{"n_layer": 10, "d_model": 384, "n_experts": 256, "experts_per_token": 8, "d_expert": 48, "d_shared_expert": 64, "activation": "swiglu", "moe_layers": [1, 3, 5, 7, 9], "router_score": "sigmoid", "normalize_top_k": false, "routed_scale": 0.707, "balance_loss": 0.00947, "balance_bias": false, "init_std_router": 0.0077, "lr_router": 0.00176, "vocab_size": 7968, "norm": "rmsnorm", "norm_eps": 1e-05, "tie_embeddings": "early", "optimizer": "soap_variant", "lr": 0.00402, "beta1": 0.95, "beta2": 0.95, "batch_tokens": [65536, 131072, 196608], "seq_len": 2048, "train_tokens": 799600000, "steps": 6667, "dataset": "wikipedia_en"}
Below are experts of layer 7 (counted from 0) of a mixture-of-experts language model. Rows are named router (the router's row for the expert), down (a neuron's output weights, with its number) and show model dimensions 128-255. Each number is 128 + 32 x the weight over its row's rms, rounded and kept within 0 to 255. Numbers have three digits each.
Before each expert's rows: "comes before" lists some tokens at least twice as common just after its tokens as in all text. This comes from a sample of Wikipedia text that the model never trained on. Tokens count by the router's weight.

# expert 144
comes before: " the", " a", " to", " that", " his", " her"
router:162064126203106155124133128085093085091112111135161155104141118125137172101111050168062161124112123074087107146141137184087105113151138131132088100116161136110113151138115141083162068120122134119121188100073066099149102137145097092161106140107093127092127127084111166127099105089104116101171159126160129140083155130157157148133114131168091139126148174118156173126226161089129149143098
down0:113155066155126079099094116117138168145148152098094112129061081151079122141103115112143140204114078077112121122164133135110099109105073153158113122125171108149152071073098199066071119089137123103086110165105163160111109163140139135090134128048134180172198164076109124085109182135111114159138177111086105171139128121127096199081116155145146130141176143162145147148141127082134171137137
down1:104081141162157152171201150136113166159105191147136112103151123140148102090121124112105102078136145133136119080129154146104135130184126101154109166125061097192072122144153113155153157145133105176092115158108085151097149093111149060089151112144090139162081156116103145093178143155104136109101167099120135092134192114129172146170189085181178163176128068096134173107168100126098124126113
down2:137135163163079159127129125096146150110098067122133119088157076162112121145158162157150159090122178103113139138144062120066135068138155128166149113104140092138194112101092184122094103125141149131141121097141147188159104092127127113107058096117105164124112155093135110150140183041143123108129097090153153158074129153151093112118157114157103153190136134119102171165141119130071167042119
down3:161165091134155111129101142180139116116134151157131197078142130151109134165151114090098160091126079114132171117155106094127169039138113098130121098165135164116110177121168072152129171098129180124186099144172136162105163118111211136057081144121152195102097075141118153080120160075122082139113169160107125093141170154158086078211100089111096147158146126148162094144120131120174161100065
down4:143128057104154153161089121121076139175104160077102174144164160113136136080088150125170134130143057128103148128135135111122019100107095094115102099175159149059159096111174175140138123122140152065189173087115105116133097100143146125086153066117175128179058154106123106139114096150180013143176163076167181040130126093154160108110073142083068107120161109112199183126112086151177075103128
down5:153151081129202165083150162151128127080056151157135091112159128134148070104164118121131145079172161161129156081086138108131105113146165144074133172081095138187189126102098153147208164125136163163149125087123089162098102107135184129120127204099119141156090115114158138150092179108128108157138130132110121048120125169122137151154126140092169140094124133147077003123101158139051135108150

# expert 69
comes before: " to", " in", " by", " the", " on", " a"
router:175112167129152158053146104099116106092108153106183110100137187088127134120183087202126158112117106078101145168139190145110106093133118117131124110120114146122111138099120154134174082129121129075070154094132111109153124129131149110171145141113141099098181151164147140076081149129110162099134159147109109140132150115151160155107128146135147027111122173110172080166236157111103096127126
down11:113168149099171163115132135166090124071146052108150169140113143128101109153100097155122140111121138112094087140124171177185117176125108120104129092110153147127120133126104090152137139153074112130172156139150114113142129119187112167166112200105130099099109120175166143076135130194066182161173110087062139165178141109152115096151138118080161131082168036080095163130174129197118127093110
down12:137086184105134122112154147158155129182101125065137105141106182137118033142125185114200064119187117071110121089160149113134134148113133194120145141132109130197150122180175133148166163123124108152150106182142118151170084139149150131100134197101137181104117125146109155119111096160094152110116117120133109124151144132161186098120094137122162111134129124107126110114107116152179124069097
down13:127155136080154072109153174139162144135144132086170086183059169166112146092125117119104091183055138140109042137116189153157107109086092143162154124160112165143138133168109067146165072119134109121121138165081066128080131183101109138164157215101158102104124188112161126083100156162165136122096150129120123107151133150154148125108125118113129137116152100153162084136115163134097118101113
down14:140152118132046153119111144186100158140080093068131137164116115143164085071099147083167138099141135115178077100183151091172088109122091135050110127077139149131177152088151128170108117118184120130129156132125145161120129119111101157141114130103056138138093205106157110098193177110094148143196126160090151120080135141095089114109185181098177099105108176156075118164101111100111137110146
down15:109131148154140108106089118175140110148110170095126163115151109188116098052113100120163181146155124086143079133104210133132095205104108173115116163102119180173100137110161130124157108144100151129183135145158164106132142114133131139127143158164163121145117142156141098059112180138170084137175163172166108104139139120144116118151087123080096139145114179104175101085102151156126089193089
down16:153114088180117137149123136145127102136098140118175082104185122116093126164131136155096146070118141075087149175135119113129113187132079056143159164094131148106116155129150166104040177142129153120042106108140129055087119160092124131144139067146152093090117146152162143185123140071138094101089181180120095117047122120108116166141124132116072209129134146094147126123137140140135091134106

# expert 197
comes before: ",", ".", " to", " of", " in", ")"
router:174115172187167122139091129100123113113120139141143161154106154096113143127132116058167134127031113162143121112147147146110100096123143105093122095117201113131118155177099145107151099141149145141152122115113089153148140116113178104138099123127207102141173112138155073203103122133194099132148152153111155147204163082116137138087111144146111127169100128122147139165125089111124178117255
down0:177142107162113127128171171119098166155151112113152138095138202069130152126139163160176126143097123144161181151152130120128123108133172181161163126160108120146116194167103108112133118111126149097114156087066148063158118083148060135159181067143102180143148120180135103120198210158165090146131156153099111128102138107114145179111133126109125140137137131138185081105131126078193091140160
down1:143146126130124093140116131177131051137160107127107121091105107134123115143089136202153119122132202159102139124142188113131163140083151149201133088145077124146082144125159112148111147130156133061168158138117031172137132129130107137138126091130165153110151185130136109106214116160138113166114114087100139112034091132113093119092140161106111053089145052122099116083100112146135099134071
down2:106135072099110125150133083108177184157144115103165163107132088110131167137140155137121101135089178155142079132148157146104103119113158104132135130091088178168119142057158148160118121133156087075133159107110128134098131117181150170077109140079175181199175170127148148184152085108162131147133109124148138144103177134077106096155148152201100210161085046112168143119167077162089247100078
down3:120149135118146115151143131129120129094104112163106177161132128126079127136195112162171144113151103103107190082094144162143141127140140133135137152084112107145108153165169157137031081150061122138090037095085180141107118112141121150144141109117124136121142072141101133120142109095123165161103189185193210135132115123130079105084088116133162058065120113092115136195134137097059212114156
down4:181142074025186116136110090160158202118121098129104140075140124094142078160116144136105181165162147122132135105089179104144123114130158098110052133178166132113047108117114142121138102094123122073198178152141101163108159113114144166116152101136129094138093106129069139105121149152161104140140119110127132097157156134110145148116120124092085133108175108127164077075146084158155124120144
down5:085113184170139114107134136140149114136081060153153140164160190149092137126204150119134129129106106116137161126127170131095153152123094112106162055160184086158142121085108116096152150109158056129105145105141110155142114074175144157154176141147168089092150121162130115100055144072093123153107114126141132157087160101176062127139129128125201133099100087103140141097094152161117131127136